Experts of a small language model: 128 experts in each of 7 layers.
Below are experts of layer 4 (counted from 0) of a mixture-of-experts language model. Rows are named router (the router's row for the expert) and show model dimensions 0-255. Each number is 500 + 25 x the weight over its row's rms, rounded and kept within 0 to 999. Numbers have three digits each.
After each expert's rows: a language model's description of what the expert responds to; "comes before" lists some tokens at least twice as common just after its tokens as in all text. This comes from a sample of Wikipedia text that the model never trained on. Tokens count by the router's weight.

# expert 47
router:452542499503472478503511472549519477496480475513468515521486535511539496479519474494470512542494446486492472482475525537473466495529472506491488465545481475444510546522500469490527520511497520516510519512563483563471510482477473503499476534487540478508502509520485501473537477513521505455545511505475479490518515531542508480484479502524474486532528491491505497464466528535496472529529537538538466518503548464473530482542518520493485473465534491514532496514487478537462505516512545518479486514474496507523493487502541518498497481487481475514512507480492497522521495514525480519521488509481469464489522545462528494527523518480537556481459526501482511502535462504510490540439455512499472517468490470494476519514477528505483498455475498498506535471526498513498514493533456
What it handles: Month names in dates after on or in, plus the space or year pieces following them, as in May 26, 1873.
comes before: " ", "201", "200", "202", "9", "7"

# expert 49
router:468454521496516461474491486496501473500471448488517545533481547491534529460524498489475533477460467552484485536492519503480470485496500506501519523523511495481453520515565456481498518533521486537471498534525488523511463510479481506542492492512542483524493448558496514526532500466499471482537524516469506495464512499462519480461499512512512459484488493493518517501489535457457521495471513449501501458497469448475488535500504555498506481493519487513552478526475533542543502529517478491476496514509465508525507494491523510493494484523470494522499494474488508539506518518510514493504453511517518493490493535460536520487506482523501515500527490486490458535531450521514474473479471478544497504517467530499490512518490495457473490463524505499559485446513509498500515489531464
What it handles: Field labels in infobox lists like Location, Coordinates, Born, Preceded and their colons, plus pieces like ab and il in words.
comes before: ":", " within", " by", "lish", "″N", "ateral"

# expert 63
router:474517490523517475546475479466532487542467492469515498492458520460524517500487490492470482515494465532509489492486517501478513509534484536520494463491486534481519542520524480512492565487484504501478539485540510492521522464511486516494463485516503481493493472498461518493538497517533502474516505534482515525516513505540486468487501475520529457528487477480532520477539531491467493546495551510460469477480526472507507539536486500509502496545551503527500448568545497495508465500510505483493430531462501506507501524499527549454495514492511472528532521505531522469494481518507465504465492522486467505489535550448513496514473530505498490487491530513490504531544457516546520528473495475457491519463483501465469499510495503473517504491452504522525467516480535489483510529541503
What it handles: Pipe separators inside table rows following percentages or values, especially election county results, plus semicolon dashes and Latin endings like -ensis.
comes before: " ", " —", " —;", " .", " −", " +"

# expert 4
router:468531514467497498528494461484554467477474471525451536478455516536522550477522478503479517529489479514520458507509504488476473525506488538508480485486462485491529518493504502536509541476496529549524539470515513537499532478481467457523501533518511491465524487508510494460529510481544518505546515508451462519524507501532518488459443486537515483467529498455510520482510525491487492477491544493520482504490534443464525517525515471515483541489495496544528459538489495541462464518509536473483478547466501507529525508491523550508494515500499451508514490502518459483487527505503446467512493516503526491521539540463497485533472497510503526539518520540480470501525518522484515509478462484488470483468510466488495502509481494489526491474473486483473474488536514489491514513500482
What it handles: The first three digits of four-digit years, such as 188, 197 and 201, usually after "In", a space or a dash, as in dates and career spans.
comes before: "5", "7", "8", "9", "4", "3"

# expert 22
router:481450523481514535494486562486479527514482545495491493502484510539517512508506538552469478476529477495509555486511448520509516500463525516502483479477534533515504477494555478486482472506471524511488502506495473463503520530514513498522503474537524481534469480452532499530532477565506486491528481457495513472479494469485505506488512466509484471477496472489485512515556518525487507509508493513483521516518516539503459496515468480478530454531540491506519532503518500482455492477532530483525522513482513541545545478518493497465493514496454496468513505537495495491482481506511507485487486526471437484453520533510537461494530461508526440488519522451507536534494451509513500523489573477512517482498505519493467493521478474483506524545485505517525483523525517492504478519536507
What it handles: Prepositions, conjunctions and commas that add a location, time or circumstance after a place or clause, such as at, in, with, until, while.
comes before: " the", " ", " a", " he", " which", " his"

# expert 38
router:488490508530533538531493452472507500521478505504525488490471513461495477534509537471472475463499528522494513516461549482493488522530466527516491483492494515519508487526542485509480518529509501507472481488482514460491508514533508517524486494469529480483471470458522533505535498541482471486539506538535528504472506506511482516490523486515511449542544446483525512476519540502495463554478518505501448512517536511526505512533476497478543533502513514518495468520545512462494477529502525454479514512522515545538497490501475521486506516495473508487509544527503509505508505538521481453456523491512475504444500519474494469523515531500529478505517524511460526541528508519521550482504499464515528498531494507521469459532496508465540550499478532498544460521456525476510526506536540
What it handles: Commas, semicolons and pipes right after a name or item, especially surname commas in bibliographies, list separators and table cells.
comes before: " ", " who", " a", " American", " New", " HD"

# expert 35
router:521463485482515525503491527487471501524487554463501492501498502521475505522503535527477496486485483543527507490509458520559517501485513527534516524466498521531502459517533500458468484514461524519494520475492462476515502518493505536514504469522490534526501509499498482490541473510530458553486501459501464533489471454481532484488500458513494519477459509473483530515511495503486539514497482462520518498490505515456469521527511468470550453547520490489500499511476507473486481488499515500536537470480513505509501514511523513539487513466510550494469531542510516472455465558496526480512511525525446497488522516541501469463525485498531443502481489494525500500514467513502533542491550535519493494498485487503473500498525460458478495533517499500475506539500467558485463517449545
What it handles: English prepositions linking phrases: in, of, on, to, for, by, from, between, during, often before the, a, his.
comes before: " the", " a", " his", " their", " this", " its"

# expert 0
router:518486513542524538535498512520480491489460469515526487476530496488515462495516460469535499503525508518480499516539488535519538513512500480496518498490470535510518492497524522518499542509537485509484533480469466480495511557453485553516472491450517484529493488517512512538531515546467476500528475476506471515491491498451517522495503493511464502523465511521515535550555475471496527537475512547494517520490520516469493455516521535482485541501494547538517531516513441492472499510531491531502543513466493488518520519531471529516514454514457503480497479508502506519528513453531509477504470497468497486493515536517482533452464479511463517532494547488555504460520497473517504508487491487513464530561515505475478472496479480522514491524504517482536503518462483494500508452505457
What it handles: Paragraph breaks after a sentence, and the == or === markers opening or closing Wikipedia section headings, e.g. ==Career==, ==See also==.
comes before: "==", "===", "The", "=", "In", "-"

# expert 27
router:469499509482507498502485534521501490523480501495508486499471510515533535515497485454481451527487532467460501512545537506465480507507475506523499467444512459490537570515504522470531484504501479532517508474491478479474471499497474515509481471484539493503529458515478508495519512468523493462500497478440493519532474477495453488469460535530517479530507471504492458483518494487508488477526506552485464453484547521524482525487545476503465509460495484531521468503517484496512487501486499466475493539495524518469512498482483493493531485525461510492487477500553492497561516503496457494514475525506563520534519525515514497537536514535517546487526540483510474487514523468513484492498470482528522525461500515480539497483487570479523530489458523479518482476536497446500516496518529
What it handles: Unit tokens after numbers in infoboxes and tables, like ft in heights (5 ft 9 in), km, mi, kg, %, minutes.
comes before: " |", " (", " ", " |\n", ")\n", "^{"

# expert 19
router:466557494482430486502508483508474532502477452537502488523455530467486526511518464524456488500499476459519537501486502502467468505524512475481461464536495518466498518494487501502527539523508525486500529526538506495488483512501521438521471504531516506493522527462453498498442520493534503503527511519469539508529490468525499478476467519504511481504508480471463456492496506457513471511501506525480455475469518496487475501511490532483466471478474486454521456510500514510512486526475507523464470542468488483530524505536543534479522483525507450501529527443463487478542493486497492482492509538472497495540497499476508475520472563547497532459461509517497527518505484520491507535500475508478509517471508481455527492511491529555514521482511477508471504462519489497485491489521496
What it handles: Names of countries, states, cities and nationality adjectives, such as York after New, Kentucky, Paris, British, Sweden.
comes before: ",", "\n", ".", " City", "'s", " State"

# expert 59
router:475518500494453459467524480496501494509502484501506497528482496449488501473512537511506488502499504470533526530497466496500472504511560447471465482484501533487519517524510521536532525540524518470495523532504512496556497512488549446527482485527445488521479535462523509517476518538502482474518526521489522492547513514541528475525517533508511495478422494481478465519479508434489504488519513489505487446512493512481524476493490555480501500475524464501490508498522541543480504516501492526526507512474478493515506507487501521535542504539517488513532476447454501488541528478481504492518497535502523500512495481527534476520512520557510529441555500541512530495488538525533494482470473493506514492502504528499526471505499516537500561483496484519514493480521480458492503464502523
What it handles: Capitalized nouns ending organization or place names: Department, University, Army, Society, County, after modifiers like Florida, National, Jones.
comes before: " of", ",", "\n", " (", " Party", " and"

# expert 2
router:470495473528529551499527505504516488484537535502449497486501512539491452507503505513482475482502477491513457524492520511513495525464494526548505507479496515541527496524511522496482536491454533482439528460526505472495519481531487486538514457483504475499508465479523477534489493497470477520498499508539483513478503551526472479557501488492479495501494463476512485465511516510475519544501505564503482499522464536511549485478468486515481520536539546521476496501469514490539490531492518488526539524501479509478555496534466517444454499467466487508504499539525535510457505503535488469479464496495492508521477523484507502507496474518499478522464531491507474524547551471505499514491530470505489458491539508552477543526483490500458460491479508526544502533484500481505521492517535
What it handles: Forms of be and have plus modals right after a subject noun or pronoun, such as was, is, has been, would, became.
comes before: " a", " been", " in", " to", " be", " not"

# expert 53
router:468497556467531543454501465550519452466477482517530531476472521544525527493527490508528477522497513518503483496522533523459500511509466478546477513490466507493519545494484460484539525509502526551503536488542492507497498509509500469478473499515538484531485478520506487507522492479499497485555504519527526554496497536508521480501466472516523493501531466493462509497528528498506479480515548517543478470475489495514466493528532533473450501505481466482554492533533493497498472557500478512485537523486472505536514485497538547532470458524495484506535462489539473524555500491497513479530487460489520519521546504479477523532482506525522548499461523498505511477494474515520525488475509495500463481473472506459497495506510533510489475479476517515485473486505512498474494443505475
What it handles: Column headers and field labels in tables and infoboxes, such as Pos, Votes, Total, Date, Number, plus superscript ^{ in km².
comes before: " |", ":", " |\n", " /", "2", "\n"

# expert 33
router:531530476505520490524485493558474471511500475482516471456470527499543458511512477527515506503475469522492491498519533497495448474508467526508488504512500495541457480519543463536511424492525484546514521466496531502504484520515457505508504543449545479510490484548492513531528537498494493529513478474544518461537535470483524475478514560521486502532503473481498535523510465493501467519493524499514548550509517490527546481523558505487484519484512514552496543518481511506518494498510493507474506522489563500505522467492497500512451509505448516458496505495511490524492503475506505496539466500513476528445515539467497502451511462464519492491500537464515477481502457531518487501495504474492512500506512491477483490520488548482492478496498511515520492496450524528534495473518496
What it handles: Table cell separators and list dashes at the start of rows or bullets, after line breaks or headings, like | or - before entries.
comes before: " ", " \"", " The", " List", " MF", " John"

# expert 31
router:484494497463512462523481504534509480497531488503499545533470509496521491516474482474515490530531474461484480481488532511479473506488489478511469519551510496475510490525496480508491472524493507495479463492529504524461472486486477520499485545467544468485480490521477498531520484504508505454548511493524482498489526484547503490463481528512476468559548460485491496478545533519487495465550501526541499482542520481514501504505492482453478483492504473505515528478489509500471522513530529484447517509500504528506491443513474540464526530465458485527496490517516506487525508502505473475542499505500475515461542475470537491498549534471540518526522551462494499501509456494474493468514480449497475519475505467505484528523480531464548476500466523483553461475529524469546521529519485
What it handles: Pieces inside numbers and dates: ordinal suffixes after digits, commas after the day, table bars and degree signs, such as 19th, 15,.
comes before: " ", " century", "201", "202", "200", "199"

# expert 12
router:531491472475457482503492517518496488482483495485474515513509523501524534523533497501482549501469459541516471533512505537506495455503500500527508490515504509463516527525441472487468455462443527512498538480524533536456530488488455531506496558524512519492488503492470525490498485537511499504536545472519493501527522473512510491468493537498451490515507498471539527489460504520504453440525508465516465507513525482488499464524499484481482491513480489511506514501492498521499488486546517527468488481518470490510516467503467523522530523473494464490478556475479484508489525531503517488471469500492465483498539543463534479475536499476461499479466529499485500501509464519500489503494509485509508505486470522473456498517445499519487481518522535462446500470535554477552466465549501
What it handles: Standalone space tokens before numbers in dates, ordinals and table cells, as in 14th and 15th, plus St, Saint and Sir.
comes before: "201", "200", "202", "199", "198", "197"

# expert 20
router:502500525469495483521492479536528483473481458524520534437472506501524479492509475532539511490491466524479462513504531518465470471522485526503491515537479485505517548518550493524547464491476503529528541480499545536497503546516472479508449530473519504503484518516524505532563549495523508485525445516548534500498475482496505515454495506516501492523526517457529521491510517486522454525505521531506511511497519435522493522521543539480487545470504477525486494504513455510507494460530504523467483514498544459535539513497502514478471540506486505466520495488516471509492504517515493483517490493504471492482527511441471512490480447467516506498498522481480480489518469509536523484506478480472493470465532482481513538518476499476463477471501505519525465508460502543522491459498529
What it handles: Pipe or number opening a new table row, especially election party columns and league positions, plus infobox labels like Preceded, Binomial.
comes before: " |", " ", " MF", " DF", " Liberal", " Conservative"

# expert 32
router:472502520528461497511492457490523485512485483501538505504460504471541526477519514500465469487490509507493513537475507511476492479522491464472491515458467526468542537493517484540502526514492520500475527522528499504527467486536505465525478459536493496518481500441520536501486536529509483433521487539490535522518536523527512463483501526529539484545486473465490455484505533451504521523511525481494452466526510528474486471507461522509523516487512474478531489523545496515488473552471513515491509513494493486518506503514490508465530495512524496503477498476484496523536540527493464485488474495487571456541499492521510486504536518529520528468541507514517469512524518505543497526477460500527509456516533516532543464526487561509533528491488476526550496492504500489479495487531525
What it handles: Final head word of proper names for places, events and organizations, such as Stadium, University, Open, Street, Museum, Championship.
comes before: ",", " |", "\n", " (", " in", ".\n\n"

# expert 3
router:475511526535453439495525522481512489538543475492495519524505505470441550500462483467530490482463481460492550512472518498463516507528487479496461443524500492469497524508485477497521543526514523532539539544482494475500494483531515483507489476506509456528492526500472504463481476493520479503508455536493519533544491504483520482471519514501509491510482509486539486513479461469486482517486503529434457483497496502505475532497489496498520482501509525462482461484546511540522479534476469550465464509495512457507481510520504516507521467543491465572542515517544489485517476484484496484475498531491488520507515520493526474525483552522487511448475503541507489485478505523542532456511460501492502509514482472502484492474557511515504537497481498506494537498494464496485509483501506
What it handles: Place names and geographic words like city, county, rural, local, plus final word pieces such as -ine, -ian, -al (California, Carolina, coral).
comes before: ",", " and", "\n", " County", "'s", " City"

# expert 51
router:487496486476492534516493524513485481552502537528497455494485522526507489485547490491435487513507510500515527453504493479493526523485490500510487493539502520474505484536533451503468472529520501471503490511485473459482496509515498512477511472475533476546488470465474476512503487500514469527512478424468493478515480478523503465464470490523485467531502447514515507503551510509462525525501514511508527534492552527449480515502504526468470505459485490521521523512518540526497488534491507451504518497470505513529537457510512535499510532504461477540522475506533478521539524527505483479512487511465476524547528515466554459529546541526499531500546503499493504546532470524503509516462508492482553539463492470487510511534497528497540503494482526539527481511533509483494503490514496
What it handles: Final tokens of years, date ranges and coordinates, like last year digit, –present, Census after 2010, °E, °W, BC.
comes before: " ", ",", ")\n", "\n", ")", "),"